{
  "d_expert": 192,
  "d_shared_expert": 0,
  "moe_layers": [1, 2, 3, 4, 5, 6, 7, 8, 9, 10, 11, 12],
  "lr_router": 0.00105,
  "vocab_size": 16384,
  "tie_embeddings": false
}
Below are experts of layer 8 (counted from 0) of a mixture-of-experts language model. Rows are named router (the router's row for the expert), down (a neuron's output weights, with its number) and show model dimensions 0-127. Each number is 200 + 30 x the weight over its row's rms, rounded and kept within 0 to 999.
Before each expert's rows: "comes before" lists some tokens at least twice as common just after its tokens as in all text. This comes from a sample of Wikipedia text that the model never trained on. Tokens count by the router's weight.

# expert 57
comes before: "\n", "\n\n", "3", " The", "6", "4"
router,202,234,205,197,216,170,231,257,218,184,227,192,191,161,178,193,224,250,173,235,175,189,180,222,185,222,224,155,225,169,242,202,164,154,209,184,155,198,236,194,167,193,210,172,217,188,215,169,164,198,156,212,212,203,158,163,251,178,186,181,229,164,243,171,198,233,191,159,235,171,234,242,239,212,231,163,208,157,228,190,240,202,192,185,231,159,220,153,209,168,176,248,211,241,229,169,198,143,216,177,241,254,168,237,150,173,222,215,171,149,169,136,237,233,231,200,224,228,185,229,238,210,175,225,169,204,142,182
down0,213,197,192,147,212,184,202,222,227,238,200,151,183,190,190,205,163,194,172,221,279,239,175,212,190,226,249,203,225,190,223,165,177,153,164,162,181,231,182,205,204,139,160,223,193,187,212,193,162,196,222,179,215,157,138,170,234,210,124,186,199,243,178,177,207,177,197,213,232,176,165,169,231,193,202,214,159,247,176,205,228,168,220,258,179,231,173,161,208,217,161,243,183,218,165,201,163,228,199,172,194,188,177,198,269,190,141,189,196,230,193,227,146,179,174,225,142,209,206,184,214,246,203,230,244,266,201,189
down1,157,200,159,181,233,199,245,237,244,178,170,232,202,226,181,214,200,165,209,202,200,163,201,168,187,191,220,171,231,210,178,207,197,189,156,257,249,186,184,220,159,121,246,187,205,216,192,233,210,218,203,196,148,220,191,225,168,166,185,167,234,185,204,212,219,167,213,201,214,203,217,160,171,204,236,173,193,223,150,207,149,212,198,199,198,232,211,189,224,215,146,219,153,169,193,161,184,159,224,207,226,173,254,179,241,255,203,100,211,162,182,239,204,242,168,199,208,245,153,215,183,195,209,148,263,173,231,228
down2,188,160,192,225,217,180,166,178,193,182,214,183,161,137,214,197,202,205,213,161,201,164,178,262,227,192,154,248,168,158,175,195,178,223,177,193,238,216,142,178,228,202,183,271,190,214,188,124,183,198,163,236,214,138,238,221,242,245,226,190,189,217,204,220,197,173,177,223,187,150,223,250,224,236,150,169,208,224,199,242,195,201,204,189,219,190,233,163,214,178,219,173,243,179,152,267,202,170,190,237,218,157,214,219,185,234,195,222,188,165,231,219,193,211,217,163,182,184,230,247,188,174,221,164,208,254,134,204
down3,242,193,179,239,221,220,226,179,232,182,199,161,168,174,223,184,151,265,182,192,213,182,196,216,208,227,220,201,225,222,223,192,197,201,176,177,159,170,164,182,173,207,185,201,152,164,184,178,196,204,201,214,184,207,241,192,206,161,211,209,254,167,245,201,254,173,199,234,262,197,210,201,234,220,216,209,205,161,208,264,156,206,213,192,219,243,199,177,190,214,175,216,211,195,190,242,230,208,193,190,173,212,127,236,222,300,256,240,173,175,180,251,219,231,142,184,187,147,168,156,191,198,165,207,132,233,224,169
down4,201,172,169,184,232,213,251,174,212,195,186,212,235,187,231,237,170,199,197,162,169,195,255,208,193,227,174,185,213,208,204,170,225,215,206,210,215,204,157,162,155,197,144,191,189,200,177,196,183,177,215,196,185,189,152,123,151,200,187,176,198,222,222,156,127,157,154,163,222,199,191,203,216,192,217,181,109,178,262,192,227,233,162,182,216,187,138,200,188,192,160,188,243,176,184,122,205,204,118,193,182,165,158,209,250,194,201,194,187,212,163,221,198,204,194,214,244,201,170,202,249,192,220,174,225,140,195,198
down5,229,250,179,114,200,234,202,228,178,242,217,195,184,250,146,194,237,206,171,187,215,256,216,202,169,234,244,190,161,249,218,197,210,239,227,163,189,223,156,207,229,181,227,166,174,180,189,208,170,228,215,189,159,213,139,208,233,177,200,204,180,160,189,263,171,133,194,232,193,202,218,194,171,224,202,220,202,263,240,221,224,162,210,187,229,187,188,210,237,212,176,197,203,192,260,232,205,159,185,170,191,193,206,231,213,198,181,186,168,255,196,230,187,238,179,209,166,229,194,133,271,239,181,240,181,213,194,226
down6,134,177,185,188,188,274,242,209,208,192,242,185,195,223,170,203,174,165,157,125,173,206,209,172,192,225,237,172,228,223,228,168,184,188,226,198,224,162,188,213,202,209,168,210,251,228,175,208,204,194,202,258,184,195,225,246,214,171,176,232,202,218,208,181,191,178,181,153,157,215,208,234,174,215,206,206,228,234,203,195,209,201,273,196,212,182,202,248,220,193,125,219,203,153,227,195,227,206,196,235,180,214,212,199,214,176,183,228,178,181,280,166,178,193,181,214,249,223,194,164,158,180,114,182,148,183,255,247
down7,219,155,195,246,192,220,207,176,252,175,176,200,226,136,155,187,161,216,203,152,233,190,256,186,192,215,221,221,200,152,179,193,198,204,232,192,195,200,202,237,159,208,171,214,215,133,212,162,216,210,273,199,196,256,173,236,234,163,227,241,146,215,220,170,139,175,214,191,163,296,238,227,160,201,191,204,176,175,224,234,242,221,202,155,197,174,229,178,157,212,193,160,220,179,215,234,217,189,197,217,182,217,215,176,261,229,236,174,227,221,189,213,185,201,189,256,176,193,171,198,187,181,193,196,182,209,216,137
down8,235,207,151,219,197,160,136,184,156,202,186,203,163,201,222,191,201,218,251,209,190,180,204,227,141,214,217,236,208,200,185,146,242,171,200,246,211,196,205,190,180,162,166,189,270,240,149,223,205,202,220,163,215,216,199,188,212,180,145,231,171,175,254,228,154,217,181,185,275,183,185,196,188,234,199,202,190,249,200,198,155,215,229,156,190,202,213,186,186,205,223,180,224,195,168,227,215,193,262,170,215,166,239,152,222,173,238,224,204,168,251,249,211,190,159,220,210,133,174,264,234,203,207,171,203,210,251,217
down9,175,220,232,186,156,203,175,173,213,184,177,199,227,175,209,173,224,215,186,210,237,171,189,218,233,192,162,188,219,188,182,152,216,175,215,168,189,206,235,165,157,233,155,209,201,156,203,235,176,221,214,186,252,172,257,170,236,160,233,188,236,206,188,191,171,227,193,168,159,191,186,241,185,156,284,202,197,216,163,234,150,201,240,217,207,214,176,219,223,181,239,223,169,227,203,202,197,224,218,293,198,189,248,176,220,214,135,190,190,191,176,212,189,144,121,192,237,232,228,185,233,186,224,213,238,176,227,134
down10,226,219,262,174,209,249,187,247,163,182,186,209,185,184,188,212,197,199,206,255,180,233,189,193,160,232,182,225,189,240,218,187,263,194,229,171,223,212,256,207,213,124,193,201,177,182,151,233,243,265,173,193,221,215,190,175,213,184,140,228,232,188,208,173,160,174,232,214,235,186,215,253,181,244,223,191,170,174,224,206,244,175,189,192,255,167,217,234,171,212,155,219,196,237,110,217,231,226,196,180,235,231,221,196,190,232,160,184,178,197,200,217,251,231,221,217,221,164,242,229,211,172,224,150,205,186,187,187
down11,221,182,224,217,234,199,227,144,154,165,206,154,170,152,211,174,168,183,213,238,237,182,204,171,153,242,216,166,216,177,224,232,207,224,223,198,190,267,189,146,186,178,230,209,196,232,241,236,209,159,198,141,192,228,167,161,155,165,212,179,245,246,159,220,216,227,233,170,219,217,221,202,200,173,195,217,159,206,252,219,175,166,206,248,203,179,198,201,213,191,226,191,136,190,227,214,198,183,225,246,154,193,190,221,148,223,254,171,252,161,229,198,216,161,259,221,194,161,237,191,203,162,216,170,216,191,248,211
down12,199,245,204,173,190,194,225,195,195,247,139,183,219,183,186,187,215,111,232,196,210,176,218,228,231,186,244,188,209,233,224,148,216,143,203,203,252,211,194,209,192,188,174,210,178,221,216,208,210,188,171,221,212,186,204,172,262,189,189,173,161,296,228,184,242,195,225,195,194,154,176,203,171,248,176,174,170,230,178,153,208,163,225,206,217,216,163,161,186,225,148,155,237,208,190,203,259,248,215,164,213,185,194,229,190,278,184,237,190,196,207,157,164,212,213,199,232,203,199,189,215,197,178,144,199,129,230,213
down13,172,201,197,233,155,147,195,206,187,213,237,218,246,191,185,177,166,164,257,213,222,222,188,220,202,172,188,173,198,275,205,193,245,181,200,199,197,171,196,192,165,265,180,193,258,167,173,195,222,227,165,257,179,203,200,211,210,115,206,186,215,247,166,210,261,133,208,155,194,217,185,240,198,246,156,189,235,196,204,227,238,230,166,214,215,209,221,197,189,212,180,184,163,199,174,234,234,175,179,214,177,175,173,256,222,247,199,200,258,160,199,167,181,207,221,219,173,215,264,187,207,152,237,195,148,217,200,192
down14,141,218,163,216,202,178,189,268,217,214,172,213,187,220,226,197,202,196,239,190,189,212,210,176,172,166,195,201,196,194,190,182,201,215,215,248,194,220,176,159,158,181,221,185,156,184,207,161,224,189,131,214,193,187,198,169,211,168,180,191,204,214,221,206,215,197,212,180,203,183,172,205,192,201,184,107,143,254,176,204,114,149,247,211,185,194,211,175,143,210,179,134,230,176,209,196,189,158,136,244,244,196,182,207,122,173,185,209,186,222,221,219,184,200,205,175,265,176,178,205,175,156,203,169,243,163,215,148
down15,205,200,220,155,188,212,183,212,217,174,214,197,223,138,179,122,228,205,238,231,197,225,215,197,217,219,183,221,208,203,235,161,172,190,175,163,188,186,157,132,210,221,172,232,169,133,208,175,240,193,196,182,227,196,187,163,222,186,209,212,193,166,226,220,303,228,140,183,217,229,207,153,235,259,256,202,215,220,250,190,222,209,245,221,194,177,201,159,219,205,199,161,230,207,177,253,152,153,157,228,178,198,224,215,254,239,186,177,138,238,187,193,204,215,197,184,259,196,175,204,185,197,219,189,187,204,211,189
down16,197,173,175,181,223,220,208,186,198,270,239,196,202,175,235,210,222,152,190,184,252,216,214,153,224,227,206,211,223,130,160,191,209,210,206,210,246,166,189,185,221,178,190,133,183,227,193,184,193,182,205,202,208,152,189,164,212,208,204,222,183,217,160,216,182,222,194,297,211,191,194,224,140,156,258,193,204,180,186,185,202,171,163,248,223,186,190,168,256,188,218,175,211,247,235,248,164,169,187,203,252,210,179,193,176,219,181,150,139,216,235,170,174,185,148,259,168,200,203,166,253,202,241,204,180,197,160,181

# expert 1
comes before: " / (", " | ", ".", "\n\n", ")", "°"
router,232,246,217,191,194,154,188,252,244,208,234,202,181,202,154,233,247,261,163,211,209,184,177,239,206,240,235,161,216,162,219,192,167,177,211,184,152,254,207,211,203,178,231,175,211,182,220,167,162,189,151,211,205,228,189,170,247,189,198,202,232,145,239,182,202,221,199,169,196,178,255,233,205,234,224,147,215,159,236,188,223,196,186,169,212,171,232,165,174,183,170,238,207,227,166,183,244,152,170,176,232,239,172,243,153,214,233,205,188,154,223,136,213,231,171,217,189,201,211,239,244,225,188,231,157,226,158,181
down0,205,207,149,203,189,167,273,227,255,228,192,223,160,183,179,147,233,220,189,174,233,264,194,177,144,190,186,160,227,175,189,183,155,216,228,222,131,173,217,242,176,120,209,147,206,172,212,200,210,210,163,181,207,149,205,255,237,196,240,235,179,162,209,183,175,204,238,228,241,212,206,213,171,162,188,195,241,158,210,187,199,218,176,257,215,167,218,216,227,246,182,211,168,208,175,180,219,210,209,207,196,149,142,197,181,198,183,157,224,174,194,195,179,181,197,244,199,188,223,166,175,203,209,162,147,200,209,248
down1,214,256,207,251,134,216,171,231,235,170,219,216,186,216,183,195,212,256,155,233,165,223,234,220,167,223,197,178,183,270,207,213,221,157,186,179,219,186,216,218,216,189,234,216,181,170,210,172,204,220,193,205,192,175,150,197,209,208,242,229,176,198,144,212,175,184,158,162,193,219,221,188,173,202,148,189,213,201,172,206,213,224,206,148,179,222,207,160,170,202,164,219,237,187,176,227,175,160,163,177,169,227,243,209,180,196,161,224,209,266,213,192,200,227,132,223,246,232,265,230,197,207,212,258,224,133,131,191
down2,136,185,211,191,211,239,169,172,126,229,250,222,209,230,220,248,204,175,229,189,232,152,231,216,158,178,203,208,261,205,224,212,220,142,200,167,198,219,226,205,237,194,234,134,176,235,136,219,188,180,188,170,182,161,206,106,160,160,196,193,169,182,198,212,221,225,199,215,222,180,232,215,182,214,238,198,226,160,170,196,180,234,217,165,187,157,228,220,187,206,208,259,204,192,192,226,185,194,269,213,226,197,180,192,256,201,177,222,181,251,163,223,214,231,248,187,202,206,252,189,173,232,192,199,241,205,222,206
down3,225,200,249,146,159,180,217,178,216,193,268,206,199,205,235,172,244,238,209,174,154,225,168,241,209,200,251,180,140,212,193,209,196,221,162,154,201,187,219,202,185,216,224,177,241,183,173,207,144,147,186,217,227,170,206,201,162,209,193,181,239,212,165,236,228,205,129,213,257,187,210,191,258,215,146,199,188,148,178,195,203,234,241,246,181,229,184,248,199,165,211,184,134,196,262,232,150,185,177,172,176,220,236,200,228,255,197,199,243,234,226,204,205,212,194,186,185,176,217,178,182,183,204,184,149,226,210,224
down4,181,229,217,179,137,243,154,175,162,217,212,201,238,223,231,216,245,228,167,248,187,225,176,212,191,174,203,228,183,152,170,188,238,176,191,198,235,211,217,210,152,232,187,192,173,210,238,198,173,187,230,209,223,255,166,214,217,230,244,168,204,153,230,234,157,215,189,170,220,193,216,150,171,154,264,178,210,218,224,219,242,187,224,232,184,164,178,162,116,213,210,222,219,164,192,201,199,166,190,230,196,228,204,183,201,227,241,218,241,251,219,188,196,146,198,149,198,288,157,194,225,233,173,235,210,205,199,180
down5,200,238,227,210,175,154,246,241,225,204,232,239,162,211,181,248,225,219,250,160,218,220,248,207,148,223,181,149,225,217,210,195,152,179,206,194,240,163,119,250,188,242,223,227,236,257,214,219,155,194,169,169,189,215,242,224,181,167,218,175,223,219,172,145,178,209,207,190,162,200,178,154,176,185,228,230,156,191,192,219,202,193,267,219,194,190,189,194,211,182,212,146,183,161,211,234,190,169,183,190,217,224,159,227,228,208,246,222,211,199,226,207,185,181,110,246,170,153,209,214,190,194,178,206,199,172,215,221
down6,185,218,236,133,182,221,259,209,219,239,185,198,160,235,220,172,221,147,178,251,191,226,222,187,198,193,196,235,191,224,168,215,185,173,214,227,175,217,225,236,235,172,230,166,218,216,191,197,260,218,182,232,186,175,173,167,198,198,196,223,223,192,190,236,202,223,193,195,171,217,194,184,238,222,171,194,149,181,187,173,140,165,245,217,173,165,172,180,190,167,196,257,209,218,250,200,160,170,236,207,180,210,199,155,220,193,179,251,241,165,221,236,179,266,226,187,234,204,223,226,179,94,226,199,186,277,215,182
down7,171,174,200,169,207,177,204,184,193,211,246,194,233,155,224,266,144,164,213,196,218,195,207,210,249,183,226,225,198,230,189,202,245,203,196,202,191,203,143,195,239,254,177,174,239,231,230,237,244,214,219,155,200,179,193,216,241,184,190,198,209,245,171,180,166,198,213,243,197,195,123,190,217,176,193,191,263,210,209,223,211,209,153,215,208,216,212,226,194,135,181,206,173,199,193,233,140,210,278,221,217,217,217,284,180,196,188,215,171,171,193,186,145,220,194,147,170,182,193,225,217,238,190,203,189,137,256,158
down8,235,232,214,219,224,230,214,218,178,161,183,221,173,155,238,202,154,203,179,188,159,193,180,214,214,201,201,256,199,177,239,249,210,203,134,174,188,245,205,254,222,248,196,185,217,186,180,196,195,191,228,204,232,198,224,229,154,164,206,155,273,154,220,132,171,200,225,167,240,203,251,200,227,182,193,179,197,208,166,213,181,153,163,192,236,196,211,234,132,219,195,196,198,198,221,199,213,201,233,198,183,211,188,139,211,140,214,232,194,130,223,218,172,191,221,211,215,179,223,179,175,210,292,186,164,249,205,171
down9,183,193,179,186,158,208,133,168,257,266,179,210,225,194,260,142,193,201,132,184,231,230,220,154,142,228,199,206,191,188,178,195,186,188,226,188,229,209,208,184,211,255,156,217,161,243,260,179,222,195,222,214,220,178,203,227,225,204,258,195,204,161,207,203,188,209,211,230,218,280,175,210,215,242,230,163,247,218,156,168,206,183,181,158,210,176,217,232,218,226,229,197,181,168,199,194,227,159,165,208,202,169,183,250,270,218,192,172,205,204,177,155,245,215,217,198,246,200,199,199,203,170,159,237,177,190,236,184
down10,184,136,187,179,191,202,262,179,155,208,246,180,229,190,213,184,218,211,220,191,192,189,196,225,218,185,204,187,227,149,242,218,266,213,247,204,133,159,174,195,183,221,147,220,200,216,166,209,171,139,220,233,223,175,165,160,174,208,194,195,223,164,167,166,151,238,162,198,193,224,182,196,181,244,249,177,254,159,190,179,239,187,165,191,210,206,203,187,160,178,205,215,156,218,226,227,184,224,231,203,140,195,162,206,166,258,218,264,157,212,189,206,184,158,211,185,234,221,195,143,191,177,176,211,146,238,234,212
down11,206,208,213,192,154,198,170,192,233,160,207,217,190,180,183,230,175,158,240,183,242,198,233,217,153,246,274,188,212,222,181,213,149,204,207,208,201,223,152,227,179,222,200,142,202,170,200,246,185,228,222,138,183,237,126,165,202,210,277,214,177,198,208,189,227,163,176,171,144,179,194,193,209,208,207,199,180,245,212,149,158,256,195,187,158,206,211,207,169,177,233,230,206,183,179,254,205,198,181,224,169,209,210,191,187,173,197,259,174,245,154,170,252,250,198,226,161,181,231,185,208,205,246,149,170,197,217,193
down12,165,199,205,223,208,181,206,210,171,215,218,230,162,209,197,254,189,183,200,266,266,215,170,169,130,197,164,202,196,191,195,193,202,174,230,206,202,226,235,260,187,167,223,195,204,162,143,210,196,149,196,162,225,176,149,225,181,184,218,260,215,151,169,242,199,262,211,164,217,173,191,203,187,174,224,196,203,190,227,191,254,223,177,196,174,159,286,186,214,226,179,138,172,214,201,188,175,209,259,235,163,205,219,223,227,191,159,270,210,224,191,219,167,201,234,220,215,246,183,204,210,214,182,239,161,200,240,174
down13,182,179,219,206,195,182,241,145,153,157,238,207,177,191,243,210,207,180,199,279,220,204,210,197,182,211,163,170,120,182,168,175,232,194,255,244,191,222,248,206,222,173,179,192,242,162,254,209,184,237,204,230,201,213,149,229,164,193,153,231,234,220,208,174,253,211,207,165,188,182,209,154,172,144,255,198,217,202,220,182,252,184,192,192,203,189,190,161,214,186,206,262,205,211,208,171,206,247,234,131,190,208,163,176,143,218,212,201,172,232,192,178,176,244,193,201,212,169,174,219,209,227,232,184,243,238,169,174
down14,140,225,178,242,172,224,227,243,206,218,210,223,164,222,162,157,217,156,166,183,201,208,196,233,203,235,149,207,229,211,175,230,234,201,245,200,227,192,161,145,159,226,197,209,189,223,238,199,204,208,258,196,163,176,188,191,166,158,221,225,147,215,199,176,269,211,222,203,241,225,198,260,155,283,252,212,149,189,213,210,224,222,227,271,195,241,173,185,221,161,165,189,193,196,149,162,190,183,240,185,192,190,175,226,197,218,201,214,158,181,213,208,213,176,236,231,209,219,216,208,193,158,179,232,172,225,235,152
down15,198,214,237,170,185,184,188,241,201,203,224,289,204,159,242,200,250,152,183,203,187,211,248,177,164,147,196,188,240,220,160,147,211,200,209,189,173,144,181,216,184,178,196,277,186,228,168,247,222,234,201,217,197,253,243,157,176,201,188,212,198,260,191,191,190,226,200,221,228,187,170,220,229,216,207,252,218,181,210,225,191,176,199,192,248,183,183,207,214,209,185,191,266,182,217,199,235,182,237,206,214,227,193,184,191,277,250,202,167,148,229,177,166,238,183,199,235,213,209,241,133,170,217,196,173,246,200,218
down16,181,186,183,183,235,183,141,244,234,175,195,181,236,162,203,200,181,172,204,273,216,179,198,217,205,175,199,174,253,216,249,177,192,179,203,195,170,155,224,213,211,222,204,164,190,216,203,178,234,213,184,155,136,198,202,143,189,170,208,177,188,230,175,169,157,147,163,203,171,167,146,159,199,185,175,183,189,275,211,218,172,199,165,202,235,270,245,191,218,188,240,198,162,205,179,138,191,224,213,230,212,156,208,256,166,163,165,161,201,165,233,210,223,152,196,186,207,223,171,181,205,180,204,198,160,259,240,227

# expert 61
comes before: "| ", "1", "\n", "2", "\n\n", "|"
router,214,237,208,191,188,160,197,257,253,217,255,222,164,203,211,248,210,223,147,234,183,174,162,239,216,232,238,162,213,184,257,190,212,171,187,188,156,204,231,218,188,180,236,171,215,196,235,174,174,205,165,213,197,209,164,171,243,198,201,156,198,139,246,174,182,244,186,173,185,183,240,217,186,240,236,179,234,168,212,175,217,189,173,190,236,178,232,151,202,179,196,232,207,241,212,175,252,163,207,186,229,229,208,243,184,203,261,218,160,182,174,150,207,247,234,203,217,242,209,261,209,217,157,257,164,221,169,199
down0,167,237,154,96,238,170,201,216,204,130,201,210,173,183,191,213,172,268,206,158,173,203,184,206,214,190,207,180,201,232,195,242,260,201,197,223,171,181,201,232,194,254,137,233,164,229,190,215,166,236,218,168,172,207,167,133,178,192,187,156,189,215,121,194,206,217,188,193,209,146,227,205,189,214,229,144,205,144,210,208,201,183,207,182,193,162,211,217,218,224,231,252,207,208,196,219,193,230,197,185,175,195,183,238,203,222,202,194,244,204,218,174,236,179,230,257,218,210,205,130,192,243,178,221,191,162,227,198
down1,216,195,159,177,198,200,207,216,228,219,218,173,179,159,158,223,188,217,214,202,186,232,208,237,180,187,165,196,234,218,287,264,202,202,177,219,201,237,191,204,166,270,168,208,223,225,194,268,180,207,243,173,140,199,190,205,225,260,182,154,179,169,166,228,192,197,184,230,205,203,214,207,175,255,238,215,196,217,227,200,169,229,212,218,201,241,241,209,223,184,265,198,173,160,142,133,143,215,179,236,172,247,207,211,203,277,142,172,216,210,202,229,214,220,216,224,199,196,195,182,213,186,178,169,183,188,155,169
down2,200,181,247,222,199,182,204,186,211,157,216,136,238,171,214,225,242,207,200,177,155,166,246,165,207,237,154,179,223,215,174,230,164,191,212,172,216,185,226,213,186,167,233,222,171,202,210,208,164,206,221,182,193,195,182,187,223,193,193,168,192,191,226,187,234,235,184,195,225,211,192,191,206,173,154,187,174,204,167,204,190,231,209,230,170,166,214,177,201,213,176,222,149,181,256,134,158,158,194,200,259,278,147,195,187,239,167,176,223,211,231,165,153,202,169,168,191,130,210,284,245,171,163,168,174,266,220,200
down3,180,201,181,210,144,193,197,185,220,189,225,228,201,189,185,174,252,226,209,191,165,151,155,208,215,193,204,213,165,187,168,262,162,200,240,221,216,227,191,186,116,183,181,204,134,198,175,210,138,204,219,192,208,191,184,162,194,196,232,176,224,173,162,178,249,154,194,199,146,231,165,194,166,276,156,188,206,201,181,229,222,227,257,188,188,152,210,185,240,173,229,215,198,149,189,155,174,204,214,209,156,175,217,236,225,247,223,175,211,233,155,240,223,228,169,245,215,223,208,191,181,205,211,205,172,258,197,137
down4,173,187,155,129,172,140,224,221,210,227,167,183,211,249,181,261,196,177,185,185,153,233,208,150,203,201,263,240,236,226,188,203,217,189,169,213,207,228,186,223,169,142,173,203,214,216,198,217,184,195,175,187,177,202,258,208,173,166,186,230,232,195,225,190,197,171,241,200,181,236,228,192,194,167,187,177,205,160,167,193,208,221,247,146,255,200,183,238,159,203,204,183,149,223,150,195,191,189,194,125,226,285,212,188,171,204,211,195,175,143,242,214,208,176,177,220,155,184,227,164,181,190,186,157,195,186,246,221
down5,205,202,315,259,194,179,209,236,231,238,262,220,173,191,170,181,211,213,165,190,173,263,191,242,136,156,161,200,162,220,220,187,188,177,194,224,178,196,160,147,243,205,153,224,212,199,176,163,216,238,165,161,241,200,252,167,219,155,197,158,243,220,203,194,163,176,238,235,227,211,174,226,236,168,179,204,209,242,232,166,198,204,203,219,208,226,187,233,228,177,191,174,214,194,173,176,199,222,182,181,178,152,184,171,232,187,195,234,186,242,165,178,249,188,230,238,176,173,191,183,161,192,202,172,216,179,204,186
down6,143,290,205,148,185,186,169,193,195,205,196,186,201,216,189,225,202,218,199,211,151,248,228,254,182,173,200,157,156,209,230,195,173,193,246,194,267,192,224,184,187,204,265,185,218,239,199,222,229,183,198,191,153,183,226,188,202,229,220,216,222,195,224,181,241,218,195,223,260,221,204,212,165,185,179,235,200,198,136,181,196,198,220,201,249,160,237,207,171,181,229,236,161,222,152,205,195,195,204,196,137,208,181,183,210,271,211,181,195,207,208,176,241,195,256,243,206,182,139,169,122,186,198,185,169,209,240,235
down7,179,169,219,151,195,198,181,253,203,253,253,206,190,152,163,163,215,239,211,129,239,177,267,197,228,199,184,197,171,191,195,223,195,257,162,188,238,219,196,210,170,156,208,241,225,235,267,178,175,194,209,164,217,146,143,213,208,201,183,186,194,141,192,134,204,193,225,184,191,188,178,208,176,141,160,221,222,255,201,212,185,192,269,218,185,198,217,190,200,193,240,217,199,206,232,193,207,176,159,226,209,227,223,169,206,197,249,237,174,160,176,183,192,237,208,181,134,256,190,217,183,169,209,186,179,225,196,226
down8,220,183,162,183,205,218,187,183,225,193,180,190,199,245,226,137,192,196,261,169,191,177,214,212,179,171,228,158,230,149,215,222,229,225,179,164,201,212,122,178,207,191,123,195,200,201,227,140,161,222,157,211,170,177,167,187,171,209,217,177,257,209,206,191,171,201,188,170,227,235,212,179,183,124,214,194,222,243,213,195,158,167,207,224,165,144,161,206,230,161,167,150,203,261,178,172,232,178,168,205,192,206,199,191,180,201,168,209,158,143,211,213,139,186,130,147,213,204,224,174,172,213,201,206,213,216,221,210
down9,223,164,199,161,174,179,226,196,163,177,209,209,239,178,223,270,118,212,218,241,215,160,221,224,165,152,209,158,225,206,175,238,207,201,211,178,189,181,249,140,202,180,189,190,233,224,211,197,225,214,254,215,158,178,203,188,149,196,239,230,180,200,178,230,232,186,167,213,184,157,213,196,200,250,170,190,211,196,168,246,223,214,217,174,223,250,168,153,141,195,215,185,168,241,250,159,150,209,176,188,206,247,158,195,246,252,251,174,197,227,200,176,207,175,166,218,183,197,172,172,172,186,189,204,155,223,160,238
down10,194,225,215,253,158,182,203,227,183,178,205,230,165,238,275,219,233,226,213,231,213,161,217,204,206,198,246,215,207,200,174,180,210,179,194,230,215,197,155,206,215,222,227,230,255,230,226,213,274,224,196,187,151,218,163,210,201,241,237,211,223,170,193,192,185,167,210,215,167,214,246,164,173,209,209,217,288,145,206,212,200,160,256,184,194,193,183,216,206,178,240,184,184,207,205,256,181,221,180,218,192,183,187,211,214,198,211,202,255,189,184,243,152,188,206,115,192,191,179,181,156,212,279,248,218,244,172,157
down11,208,163,201,247,181,179,193,203,199,246,190,151,234,151,196,205,190,220,218,233,220,242,220,162,176,225,198,185,144,244,158,184,213,260,198,187,183,145,229,240,254,202,192,187,193,161,241,220,209,240,196,187,217,221,204,217,159,252,186,195,160,146,180,154,211,221,221,177,161,199,184,200,211,139,178,204,201,193,212,217,227,249,224,177,218,210,145,186,209,172,208,186,189,226,203,221,199,203,191,209,253,221,143,217,228,226,169,240,158,197,266,142,180,233,208,227,189,237,188,205,126,131,225,246,234,201,201,182
down12,200,132,208,178,197,219,209,173,185,173,108,120,212,162,166,184,149,217,240,206,206,173,200,174,239,185,221,186,208,173,210,189,184,173,194,241,164,217,192,180,172,169,258,170,199,196,209,223,154,189,180,245,217,181,186,180,146,201,210,156,222,212,169,216,213,160,136,159,202,196,201,186,260,186,191,202,174,146,221,162,186,188,184,146,219,201,215,203,212,218,177,200,180,222,214,219,240,212,185,206,145,200,229,223,191,149,199,224,222,141,190,146,193,188,168,154,212,197,200,153,263,228,141,204,193,186,240,188
down13,203,188,253,225,197,252,202,201,210,213,181,237,201,150,120,172,209,241,175,196,184,205,176,249,202,149,250,194,255,217,184,233,192,191,206,201,220,207,154,193,224,170,212,222,192,209,190,163,225,240,201,238,233,207,227,237,214,181,190,222,163,213,202,152,180,170,171,214,153,199,245,216,253,227,172,163,203,220,236,221,211,206,160,195,254,125,176,194,201,210,210,182,187,177,186,179,236,200,188,193,256,165,165,172,255,201,204,206,198,204,202,222,151,192,210,135,193,118,226,197,202,166,240,207,234,123,202,221
down14,187,207,191,171,186,249,234,143,193,230,206,202,219,248,229,213,242,229,265,193,227,187,206,237,212,170,204,242,237,231,221,180,185,252,208,219,198,243,244,197,208,210,131,182,185,183,185,178,175,226,121,198,216,198,198,217,176,202,219,213,239,196,180,232,208,252,197,256,191,154,224,183,205,224,207,191,168,146,202,209,208,200,243,165,187,192,233,214,157,188,207,198,205,171,169,217,181,202,220,173,243,166,210,190,158,249,229,173,237,169,235,199,193,151,183,115,183,205,216,214,252,185,215,272,229,149,182,247
down15,153,180,174,192,223,207,226,240,158,152,276,259,174,153,209,159,213,194,208,171,210,158,235,169,258,218,209,195,174,156,226,150,243,203,248,247,208,196,161,186,216,184,154,206,169,197,237,186,208,151,226,179,264,206,185,219,216,210,195,207,218,167,126,179,221,170,221,199,192,173,188,181,173,195,204,160,221,198,187,212,208,179,205,241,173,229,239,229,189,222,218,206,213,210,175,218,202,238,163,225,199,137,213,193,205,172,188,218,142,222,210,177,204,222,217,225,248,286,236,219,187,160,193,201,199,263,212,193
down16,194,221,166,231,211,149,192,199,173,235,244,236,244,201,216,179,199,231,216,189,230,222,211,197,172,247,197,199,171,151,167,197,206,182,186,206,193,185,205,215,218,151,242,154,195,221,127,197,230,171,235,229,174,144,203,213,195,211,236,189,257,208,181,247,185,213,161,213,187,214,223,152,264,225,219,222,176,193,170,196,183,183,209,204,218,208,167,195,178,185,202,246,190,197,186,182,240,210,202,161,157,191,194,172,255,232,161,150,215,223,161,133,194,220,213,221,160,178,159,116,178,241,270,194,202,153,160,160